Below are experts of layer 6 (counted from 0) of a mixture-of-experts language model. Rows are named gate (a neuron's input weights, with its number), up (a neuron's input weights, with its number) and show model dimensions 0-191. Each number is 200 + 40 x the weight over its row's rms, rounded and kept within 0 to 999.
Before each expert's rows: "comes after" lists some tokens at least twice as common just before its tokens as in all text. This comes from a sample of Wikipedia text that the model never trained on. Tokens count by the router's weight.

# expert 11
comes after: " the", " a", " of", " in", " is", " with"
gate0,313,168,108,220,207,157,169,214,146,182,157,185,221,155,158,182,197,174,156,201,285,217,226,139,249,204,206,145,159,163,195,210,199,220,160,303,166,260,180,196,216,263,165,105,161,195,185,208,183,244,205,224,228,186,178,247,200,217,178,251,180,257,122,173,170,222,215,145,220,180,156,232,225,180,133,167,267,188,205,185,220,220,178,172,165,179,245,232,237,201,196,259,149,207,157,238,190,208,225,187,149,225,130,156,234,169,157,294,240,214,197,226,255,186,197,234,247,203,229,186,208,211,144,210,193,184,211,242,137,147,159,231,183,227,185,215,192,208,191,245,148,216,204,185,251,230,287,203,172,187,256,267,219,259,265,234,187,218,135,217,159,225,192,205,167,298,162,208,158,154,269,238,163,173,247,250,205,212,165,246,215,225,240,260,163,238,110,159,263,280,149,178
up0,227,175,115,234,164,183,221,262,180,217,174,248,164,250,165,156,175,123,101,221,106,132,188,209,137,215,176,165,220,213,272,263,208,216,222,261,134,165,163,191,224,208,198,202,146,160,200,161,244,159,129,209,182,145,213,110,178,234,230,227,236,203,235,252,229,211,144,170,172,218,147,251,231,275,222,146,213,253,185,80,136,197,224,118,247,209,174,178,227,212,162,174,239,134,221,168,188,140,204,171,169,231,233,244,215,205,156,252,195,203,144,222,163,192,139,202,219,209,239,171,274,174,164,207,212,204,222,208,258,137,199,172,187,224,177,220,172,161,184,153,288,257,222,205,231,178,195,272,152,226,237,200,179,156,170,246,160,170,172,246,217,201,210,222,250,195,203,221,139,138,153,163,169,240,180,208,197,166,244,191,190,188,137,243,170,169,194,284,178,253,178,156
gate1,185,248,200,221,252,165,216,183,186,268,137,160,173,247,192,228,175,261,223,216,195,239,208,194,320,255,205,218,236,229,197,129,271,225,194,237,259,247,180,201,212,208,167,222,221,218,238,180,152,238,236,148,263,285,182,168,204,225,188,153,171,261,175,222,155,156,193,259,171,206,219,224,211,122,160,173,141,255,161,199,267,158,175,109,216,189,195,217,216,139,197,229,240,220,208,187,200,204,287,164,253,248,206,253,130,169,242,210,223,217,198,230,182,186,173,217,242,202,165,178,188,179,115,215,282,229,246,228,165,241,187,148,162,158,156,185,248,220,180,179,163,249,197,196,211,270,225,269,275,163,173,269,181,277,237,278,252,270,188,172,179,193,233,178,149,160,129,276,220,195,218,179,197,281,297,219,163,216,176,223,221,198,185,230,204,150,221,236,188,220,210,163
up1,195,193,228,186,138,164,241,279,230,201,295,242,199,229,220,163,242,208,205,196,193,176,163,144,115,145,156,161,203,226,148,209,200,137,204,187,267,181,127,185,230,213,255,209,92,269,152,187,142,203,203,124,190,224,212,192,102,177,177,126,192,235,265,181,150,234,117,224,224,230,217,186,137,219,252,220,214,183,217,172,174,146,273,215,222,187,225,216,161,182,177,169,205,109,254,235,160,252,166,278,147,214,166,175,222,247,199,274,211,175,207,205,177,195,185,238,223,210,205,167,95,149,198,192,212,143,187,279,213,155,175,182,164,224,176,143,184,235,150,156,197,252,243,238,199,180,225,139,213,173,210,236,138,180,178,224,109,163,186,189,136,242,147,196,251,179,200,241,240,136,152,251,223,195,157,194,218,151,195,191,203,175,217,127,233,234,184,181,198,163,195,226

# expert 5
comes after: "\n", " of", " for", " with", " as", " by"
gate1,174,196,269,192,204,170,179,198,201,203,235,165,132,161,200,175,154,220,170,213,150,224,181,203,275,205,128,226,137,160,217,167,269,212,238,173,203,240,191,281,229,260,182,211,229,225,168,217,271,167,228,152,177,270,291,204,230,188,250,190,179,237,248,282,232,326,159,217,227,178,193,136,208,143,145,151,250,163,224,142,259,175,250,193,131,194,191,191,173,255,199,229,167,174,131,281,205,206,218,140,181,261,218,259,129,163,208,205,233,190,336,241,206,268,216,189,128,162,204,212,233,190,204,165,185,227,150,214,149,165,215,223,169,233,285,241,161,201,185,204,159,147,185,219,201,205,175,174,190,248,235,139,197,245,228,225,140,193,239,169,185,214,241,236,186,240,168,291,172,189,184,179,196,163,218,282,198,195,179,139,142,212,203,219,206,145,191,201,177,188,181,218
up1,134,191,215,197,172,226,220,204,181,204,210,165,216,170,177,180,262,169,210,140,194,155,134,137,157,194,258,138,202,181,96,208,181,131,187,214,269,225,175,282,248,208,182,183,247,214,197,159,176,166,195,233,170,215,194,179,221,188,197,166,237,227,150,242,202,115,154,211,248,186,217,190,192,200,225,202,120,223,161,268,187,185,219,202,189,205,196,158,157,224,173,114,263,189,133,150,182,161,153,174,208,238,211,238,249,243,186,187,186,234,267,241,169,155,229,141,233,161,226,255,235,188,155,234,141,210,129,241,208,279,177,269,96,194,168,209,183,201,179,164,250,203,176,221,212,137,158,206,262,211,193,146,179,113,141,198,174,221,180,268,203,208,201,276,239,200,196,173,178,233,156,224,131,257,231,180,178,121,264,216,257,184,195,97,155,134,249,131,187,220,216,204
gate2,216,125,200,169,223,254,204,131,228,158,245,195,207,156,161,263,178,135,242,254,155,178,185,145,144,225,237,292,306,163,236,172,223,178,168,244,210,239,206,175,168,140,167,222,232,172,171,216,165,234,194,161,216,239,187,212,229,170,170,247,247,242,187,215,276,227,175,157,189,164,203,147,105,174,251,222,115,215,162,211,243,233,129,205,154,215,149,181,174,201,215,189,172,266,211,198,180,248,238,220,244,208,193,251,129,269,103,199,203,224,200,156,153,85,246,191,188,134,209,168,212,196,219,253,235,244,136,190,224,141,226,156,196,146,210,198,188,165,259,257,198,269,217,152,190,244,221,179,210,244,219,262,204,250,182,195,176,249,194,200,222,193,294,219,175,184,211,244,164,263,201,184,205,233,192,229,221,242,224,201,229,249,179,106,265,169,238,159,169,205,168,181
up2,200,153,207,192,230,183,182,193,200,174,164,169,218,165,205,203,128,201,235,273,211,166,165,189,102,256,187,199,154,194,214,232,229,184,231,187,214,230,155,215,126,158,232,272,213,196,207,271,161,199,184,272,306,137,279,277,259,203,157,264,200,133,205,183,244,205,223,170,198,223,229,189,197,219,173,193,288,161,275,246,220,187,195,213,191,95,217,159,191,227,185,178,171,207,117,186,228,221,199,203,205,192,194,153,233,188,179,186,194,174,176,138,257,215,231,215,179,258,188,192,117,169,247,131,220,234,144,188,194,219,201,230,234,162,144,219,212,169,120,185,254,120,199,197,172,186,134,227,182,182,160,147,274,194,204,203,185,145,150,137,223,154,157,180,236,219,159,245,248,248,285,193,216,167,299,172,169,183,162,110,243,219,160,208,208,191,170,187,231,225,172,282

# expert 4
comes after: "\n", "|", " (", " a", " \"", "=="
gate1,261,207,175,202,130,173,262,276,197,210,194,157,192,109,228,236,240,170,257,244,212,153,239,198,191,165,189,161,205,165,127,169,167,209,161,245,195,218,167,255,213,146,276,273,250,214,191,203,186,187,229,160,209,241,269,240,262,232,185,180,161,213,216,224,162,222,250,200,202,173,126,189,201,251,232,180,162,103,210,265,171,217,174,232,227,180,177,162,222,219,140,163,171,179,254,185,172,178,138,143,281,193,200,170,244,196,205,248,221,214,182,193,186,180,233,148,158,180,173,163,231,188,253,264,128,225,216,215,163,196,242,249,97,252,216,185,132,203,205,173,200,189,225,287,188,241,240,220,257,151,143,179,197,173,216,249,154,254,169,198,261,253,208,273,211,190,182,198,150,167,134,209,169,140,264,196,240,164,165,259,224,255,210,283,163,228,159,222,132,157,246,243
up1,182,229,197,190,162,183,203,233,281,197,202,215,192,216,195,205,216,169,159,262,228,199,183,179,209,181,208,165,190,124,247,217,172,212,205,237,228,237,201,184,203,228,143,277,304,168,188,195,202,241,238,167,193,205,237,229,166,212,206,164,145,241,150,193,206,181,131,237,218,184,172,230,227,198,303,274,155,169,216,232,178,290,87,152,178,210,224,218,198,189,202,185,141,225,251,207,212,224,173,238,203,182,234,189,225,254,227,158,179,200,107,189,241,283,212,161,203,148,206,127,161,191,218,85,190,224,144,150,167,230,253,124,255,233,156,209,223,205,264,184,199,186,184,125,235,180,213,160,157,191,180,213,156,167,160,155,182,180,297,157,143,266,155,193,173,181,192,290,156,235,253,182,252,215,241,172,205,154,218,228,166,191,233,99,153,170,124,212,207,186,268,189
gate2,269,167,190,159,229,249,147,171,227,212,119,266,179,212,197,145,275,220,147,194,242,189,150,218,221,172,243,224,202,264,214,175,184,239,221,185,161,191,153,164,193,226,175,190,216,263,167,123,247,181,201,191,200,117,242,199,181,171,154,259,174,221,210,213,131,223,229,196,252,238,229,243,206,186,220,257,298,189,213,215,199,225,206,174,169,221,267,176,138,190,187,165,149,209,138,163,152,231,261,155,222,193,235,152,109,216,160,240,200,149,233,211,172,131,164,273,174,183,134,160,200,241,195,186,188,180,178,136,173,159,187,117,163,172,223,135,257,243,214,219,177,148,150,171,184,183,194,189,180,128,289,239,192,128,170,311,286,263,200,224,198,156,173,201,207,245,267,190,156,195,252,180,222,224,240,251,268,204,202,192,168,253,241,231,173,270,202,208,217,181,210,190
up2,187,180,156,177,238,229,160,221,211,170,213,159,131,203,92,171,222,205,206,193,293,166,140,193,164,170,271,200,195,229,201,162,263,215,251,218,246,259,256,166,121,207,244,203,166,226,171,239,208,146,195,148,283,240,199,191,208,158,258,183,175,148,229,207,237,181,239,146,189,179,247,220,121,175,195,148,191,265,196,217,237,140,176,215,218,233,137,180,164,259,273,280,217,201,226,177,181,173,215,217,299,165,179,218,148,189,231,191,160,172,214,280,206,243,174,249,197,196,267,247,218,203,158,216,213,240,149,154,220,184,200,136,128,193,217,175,221,182,237,181,250,112,193,214,184,216,186,154,192,175,141,160,222,198,163,207,204,241,166,243,209,187,198,141,230,192,186,129,174,185,129,127,257,142,198,240,140,247,178,214,193,163,259,190,176,276,164,193,248,102,145,206

# expert 22
comes after: "\n", " in", " at", " In", "==", "In"
gate1,176,272,239,213,158,229,165,266,270,128,207,115,259,219,189,195,180,159,163,252,249,121,229,212,207,185,270,151,205,203,229,218,189,207,174,187,127,123,161,178,95,171,177,234,215,225,168,206,144,211,214,185,229,185,161,184,207,257,179,117,182,195,216,216,217,152,178,206,207,178,191,238,138,272,190,274,313,153,220,183,222,161,208,217,182,172,193,162,158,149,237,260,221,236,212,154,204,235,174,162,208,205,169,251,165,204,243,218,217,212,164,201,183,199,237,192,93,206,145,222,152,167,238,152,209,199,187,171,225,175,215,158,189,263,231,157,189,217,281,171,155,175,269,299,235,302,246,291,187,180,188,255,170,168,232,225,124,186,187,231,239,236,190,240,194,231,182,272,216,252,189,143,231,220,165,230,155,235,158,164,262,221,172,190,208,205,179,213,171,195,179,166
up1,198,186,204,245,230,218,123,241,235,141,261,257,317,183,234,235,221,226,196,189,207,153,267,183,202,238,191,203,187,189,244,140,202,188,223,197,231,203,148,130,237,262,174,148,160,175,187,165,190,202,228,183,179,130,196,239,231,252,251,165,177,257,173,129,120,242,245,142,206,245,117,163,183,266,203,240,142,180,200,171,259,195,158,159,249,220,226,179,268,139,207,161,267,211,201,114,210,195,215,174,222,228,202,153,220,231,154,173,195,168,249,119,226,150,200,217,151,177,265,225,207,199,171,185,273,186,200,93,150,201,305,209,120,209,254,197,212,245,226,177,246,218,240,224,203,239,233,184,162,238,229,182,156,152,188,238,151,233,194,220,188,220,185,208,230,165,255,121,194,175,143,132,181,237,222,185,189,225,228,200,227,198,196,236,179,131,230,264,171,141,225,178
gate2,156,248,163,253,216,261,148,214,169,177,252,140,182,207,223,167,194,115,236,200,263,145,177,249,203,235,252,142,175,206,159,230,209,184,182,204,184,240,144,234,197,238,264,174,202,206,108,195,130,192,263,139,168,198,132,204,162,142,212,160,153,182,180,238,216,202,229,223,225,197,170,274,222,211,214,194,215,210,195,172,127,242,230,176,187,226,212,218,218,187,275,155,203,185,182,131,205,125,263,94,261,234,216,187,248,224,150,230,216,122,261,161,190,142,199,264,175,195,200,336,220,229,203,166,213,276,154,220,248,245,170,144,187,185,253,224,241,256,122,149,237,222,185,240,218,212,207,253,170,200,105,220,155,204,193,275,197,265,248,228,204,198,181,222,237,229,197,173,182,209,158,179,168,194,179,245,258,167,202,191,211,170,222,242,186,137,262,239,213,205,166,211
up2,222,155,240,128,215,253,176,221,196,219,64,164,181,164,101,172,206,196,256,191,170,182,200,187,244,194,187,249,188,143,177,236,184,201,240,151,189,216,195,123,135,198,148,186,166,304,247,196,190,202,244,121,152,228,138,225,188,254,182,217,211,204,208,151,254,270,229,163,123,200,166,272,231,155,153,221,157,169,271,226,253,160,194,203,156,218,208,193,295,208,270,194,137,245,228,208,154,160,236,195,227,177,189,234,170,168,249,201,282,155,198,164,251,198,228,202,252,213,299,210,208,186,126,213,175,127,204,208,165,173,207,217,175,259,227,161,197,139,206,258,160,200,181,171,204,167,231,191,211,223,191,184,178,160,200,191,194,208,224,141,274,184,200,169,253,192,198,209,142,211,157,265,187,148,212,157,204,193,223,227,277,137,187,193,171,119,210,247,251,238,185,168

# expert 6
comes after: "\n", ")", " ", "==", " =", " =="
gate1,162,208,209,130,243,200,258,189,213,171,213,190,249,240,219,258,206,245,155,275,304,204,185,209,137,226,234,250,215,239,128,170,206,214,234,195,136,160,209,152,198,181,191,189,179,113,156,179,167,96,207,179,242,183,136,277,246,195,134,219,258,172,181,166,161,170,211,169,154,167,212,223,263,193,161,178,162,243,226,185,182,159,179,131,217,109,232,203,211,262,266,240,188,294,258,186,192,211,136,236,112,227,201,155,192,206,247,190,243,164,240,187,187,214,134,247,157,178,218,191,237,182,177,202,270,275,168,160,153,180,210,201,178,164,205,214,197,185,153,198,165,167,166,163,207,212,211,212,184,147,165,207,171,237,220,240,158,217,187,228,162,194,157,216,183,209,160,180,266,214,254,221,179,173,239,237,171,237,255,136,279,131,143,159,173,266,194,230,199,175,134,292
up1,241,225,169,231,189,250,181,228,174,271,262,162,211,130,122,121,183,272,200,168,227,185,241,169,237,227,162,225,161,208,207,204,162,276,191,250,129,119,224,177,176,231,230,285,195,194,221,204,109,217,207,184,213,240,176,173,220,163,130,159,260,256,141,194,191,180,197,196,235,267,202,204,181,255,182,219,189,172,149,117,215,176,319,215,263,174,178,265,190,136,124,160,234,247,196,223,229,273,213,169,290,231,135,231,224,212,226,172,161,252,181,265,211,217,177,210,262,192,180,173,191,209,267,211,207,195,182,220,277,163,212,164,194,242,160,151,218,191,236,241,198,204,134,183,142,200,186,232,253,158,202,214,236,215,172,204,265,154,217,154,263,218,222,215,150,251,182,233,175,236,211,139,169,266,175,193,187,217,264,221,161,201,198,199,164,228,289,171,158,184,181,227
gate2,265,154,150,209,175,240,197,241,249,179,177,149,250,106,155,215,183,294,215,226,279,186,216,150,178,257,192,210,184,196,191,135,199,136,210,222,276,163,208,235,236,142,173,171,155,207,224,198,232,222,241,237,231,184,200,249,277,196,167,257,182,157,174,258,142,155,218,144,160,238,155,176,198,85,186,129,223,306,188,268,210,251,178,88,198,220,220,234,154,231,184,240,103,217,226,207,272,214,192,221,149,208,174,139,217,196,251,131,202,232,233,162,212,209,205,211,233,196,198,216,235,222,158,171,243,159,202,212,179,160,191,153,200,210,215,215,153,171,131,143,186,209,161,224,227,190,208,208,273,159,198,178,271,197,198,213,162,185,252,165,248,164,224,135,174,183,209,249,216,243,167,150,203,218,233,174,251,216,226,235,248,137,197,234,195,184,191,151,212,150,278,149
up2,240,272,281,233,214,169,250,211,168,151,107,231,202,211,305,183,50,161,218,141,217,245,146,145,165,209,206,142,182,159,142,210,193,213,199,217,84,211,166,179,224,246,207,230,233,194,184,163,239,227,182,217,196,186,184,210,227,201,227,205,212,215,180,211,143,196,177,277,225,243,197,178,185,182,229,236,171,226,211,208,181,188,170,214,204,252,228,257,139,180,211,223,240,200,191,152,256,218,176,223,168,196,164,177,197,155,221,201,155,118,160,136,236,199,240,222,190,197,229,176,181,202,183,263,212,159,237,147,236,226,186,159,92,191,131,222,215,117,155,183,210,203,241,139,172,281,243,261,193,156,190,182,239,224,203,203,180,179,176,163,132,178,150,246,163,208,144,215,282,230,213,171,305,243,131,176,229,216,184,217,210,218,194,258,235,222,228,240,228,135,210,135

# expert 19
comes after: "\n", " |", "|", "-", "==", ";"
gate0,246,245,199,131,249,232,234,164,305,183,116,117,185,183,157,227,172,250,256,279,201,185,247,226,210,206,226,218,249,220,186,222,239,185,245,202,204,167,166,218,174,144,205,208,276,215,297,167,163,190,209,175,210,194,197,229,240,188,222,162,232,145,227,228,243,233,236,204,173,248,210,260,167,214,251,141,150,205,158,238,197,209,154,223,209,241,129,258,210,148,255,261,242,214,200,152,275,215,242,177,178,278,196,187,182,207,227,257,175,168,184,170,216,209,149,219,194,161,230,170,205,249,119,161,215,188,249,202,248,179,92,178,173,179,164,249,222,226,204,241,268,263,263,200,216,209,184,160,259,241,153,120,197,171,229,216,244,174,134,165,206,211,251,225,141,116,218,216,212,240,184,207,132,88,180,241,231,201,187,178,247,209,212,165,271,258,225,205,220,202,205,214
up0,226,203,207,184,169,200,165,200,199,197,230,246,262,189,223,214,233,267,161,167,203,188,283,186,218,152,132,198,163,274,166,216,185,151,169,222,246,136,202,201,221,200,183,214,186,179,133,255,186,214,168,160,191,236,167,220,263,152,242,163,149,189,211,252,160,157,226,223,180,151,156,189,389,126,157,189,223,181,202,214,214,190,195,163,236,205,143,192,213,184,201,186,183,224,201,219,144,147,187,222,166,223,178,195,135,227,256,177,238,250,258,153,184,148,312,201,143,203,182,216,198,218,171,252,184,187,220,150,75,162,207,252,171,185,215,181,239,111,229,199,184,190,199,175,150,182,223,116,200,215,212,222,175,142,279,205,166,259,209,146,188,244,149,201,265,234,198,186,200,139,232,194,209,114,172,223,222,215,173,234,198,167,225,150,231,254,98,208,251,202,204,174
gate1,169,213,159,200,241,196,195,152,185,222,201,181,220,158,162,277,187,200,241,233,191,208,250,195,156,182,155,200,258,204,271,256,229,209,204,151,352,209,178,203,208,106,228,177,134,201,214,204,213,213,190,203,147,202,156,254,204,134,234,259,177,183,204,181,211,221,204,300,173,222,190,218,223,163,174,303,142,237,213,255,251,193,215,143,172,161,199,201,183,271,246,212,208,151,183,183,223,242,171,195,234,136,204,197,230,206,219,171,245,183,193,187,114,254,179,199,188,124,222,182,201,258,275,235,128,172,177,183,191,222,179,171,128,213,207,189,198,186,152,172,235,178,240,186,148,200,194,231,270,196,229,232,213,211,184,167,219,191,302,125,273,223,272,219,260,141,194,235,174,221,172,187,270,171,216,208,213,246,166,252,288,234,151,206,187,239,279,133,175,125,165,206
up1,238,170,148,224,200,242,209,107,225,179,271,166,173,222,239,110,241,253,254,131,152,186,167,206,169,164,178,219,171,198,204,223,241,201,122,81,194,144,182,208,209,162,226,176,209,196,210,217,271,289,156,244,253,182,125,293,173,150,174,267,257,236,207,146,199,210,149,220,261,153,187,222,165,181,170,181,221,207,176,236,188,123,208,199,197,186,181,253,313,222,209,193,213,145,215,211,196,171,203,189,257,284,233,196,167,213,166,245,162,182,146,83,258,215,216,203,203,197,249,198,173,194,199,176,194,185,205,146,163,213,199,227,237,196,191,171,187,177,216,137,225,266,149,176,216,183,216,176,193,235,207,225,242,250,221,230,184,225,240,196,207,256,181,211,255,197,280,250,234,174,131,189,230,221,202,188,201,227,229,197,169,265,199,184,214,170,137,205,334,169,249,219

# expert 18
comes after: " |", "\n", " ", "|", " 1", " 0"
gate1,203,178,117,260,171,235,226,246,253,234,193,225,236,254,254,132,242,179,186,161,178,191,204,226,220,161,154,230,203,192,175,255,263,221,188,191,215,205,156,105,174,132,189,147,161,219,224,190,141,266,199,246,127,126,268,216,225,116,187,181,164,193,163,172,210,156,221,260,163,238,208,158,217,196,237,190,211,199,223,221,257,220,197,165,151,138,199,212,230,108,205,225,108,197,181,104,187,261,176,197,226,241,215,207,195,294,198,162,98,172,255,252,172,224,215,226,149,176,263,146,225,200,162,198,193,186,199,153,157,252,191,223,206,183,194,136,215,262,167,149,236,183,249,217,155,242,218,247,249,145,197,225,225,226,210,196,256,139,210,213,171,246,222,256,201,209,248,146,206,188,228,224,228,155,232,164,154,222,215,200,226,242,210,319,199,132,145,185,224,147,184,217
up1,224,234,185,199,102,151,229,239,144,237,229,200,185,230,191,181,203,192,173,167,166,181,206,163,181,237,276,239,226,209,185,212,118,186,243,220,166,181,202,253,174,207,252,179,274,212,151,258,223,192,200,206,150,190,174,249,156,110,145,170,160,195,116,192,263,176,169,201,204,214,212,100,263,214,176,235,238,218,224,194,266,195,191,307,255,176,228,214,190,235,154,228,216,115,183,176,202,260,229,167,198,251,178,135,188,174,218,174,166,185,145,205,155,208,202,180,213,110,189,121,205,201,182,195,236,145,189,230,203,189,184,214,185,155,222,97,151,179,181,188,170,196,135,164,213,215,264,165,251,211,217,225,203,233,178,212,232,146,278,193,190,235,169,221,157,175,197,144,216,163,219,246,170,170,241,234,196,166,293,146,147,234,197,288,265,103,233,179,222,98,203,206
gate2,206,200,241,109,224,183,252,193,291,232,232,206,212,206,202,177,165,177,152,182,238,220,228,130,185,166,235,238,198,173,198,154,273,243,208,172,175,170,198,212,232,244,144,207,206,193,171,180,186,219,214,182,288,172,242,223,219,216,217,147,177,215,185,238,189,259,186,290,140,199,157,171,221,258,155,178,213,195,160,179,188,198,203,209,192,250,190,251,244,112,225,231,137,214,221,221,156,138,242,171,218,198,219,100,165,77,247,158,216,183,225,165,265,193,281,235,169,155,202,212,220,273,215,192,199,237,214,136,149,198,230,170,171,248,287,164,193,146,225,178,218,213,228,222,217,195,210,159,173,200,173,151,134,274,246,268,298,133,185,204,196,208,221,237,243,197,94,173,202,226,227,144,216,226,265,175,241,145,161,111,228,249,143,196,199,177,198,175,246,227,211,154
up2,210,169,133,163,257,219,225,183,140,234,226,165,211,183,157,185,236,162,252,173,208,179,241,186,244,245,145,234,213,266,155,244,215,171,218,224,255,241,157,310,151,231,231,177,158,209,226,159,181,199,159,205,238,164,176,224,213,181,238,286,166,195,153,201,307,186,177,206,224,178,240,182,174,216,251,165,254,246,222,169,193,179,253,209,166,192,245,185,183,265,220,222,126,213,216,221,199,322,188,204,229,226,149,179,218,197,180,215,150,213,144,202,229,173,300,196,211,190,232,222,138,175,256,227,268,173,194,212,191,223,211,174,169,261,196,143,243,173,136,196,201,189,265,172,221,207,235,190,194,188,128,219,171,126,183,263,111,200,230,240,129,275,215,117,175,208,168,154,240,105,181,161,189,205,148,280,206,148,178,209,163,191,231,201,202,225,234,188,236,297,252,197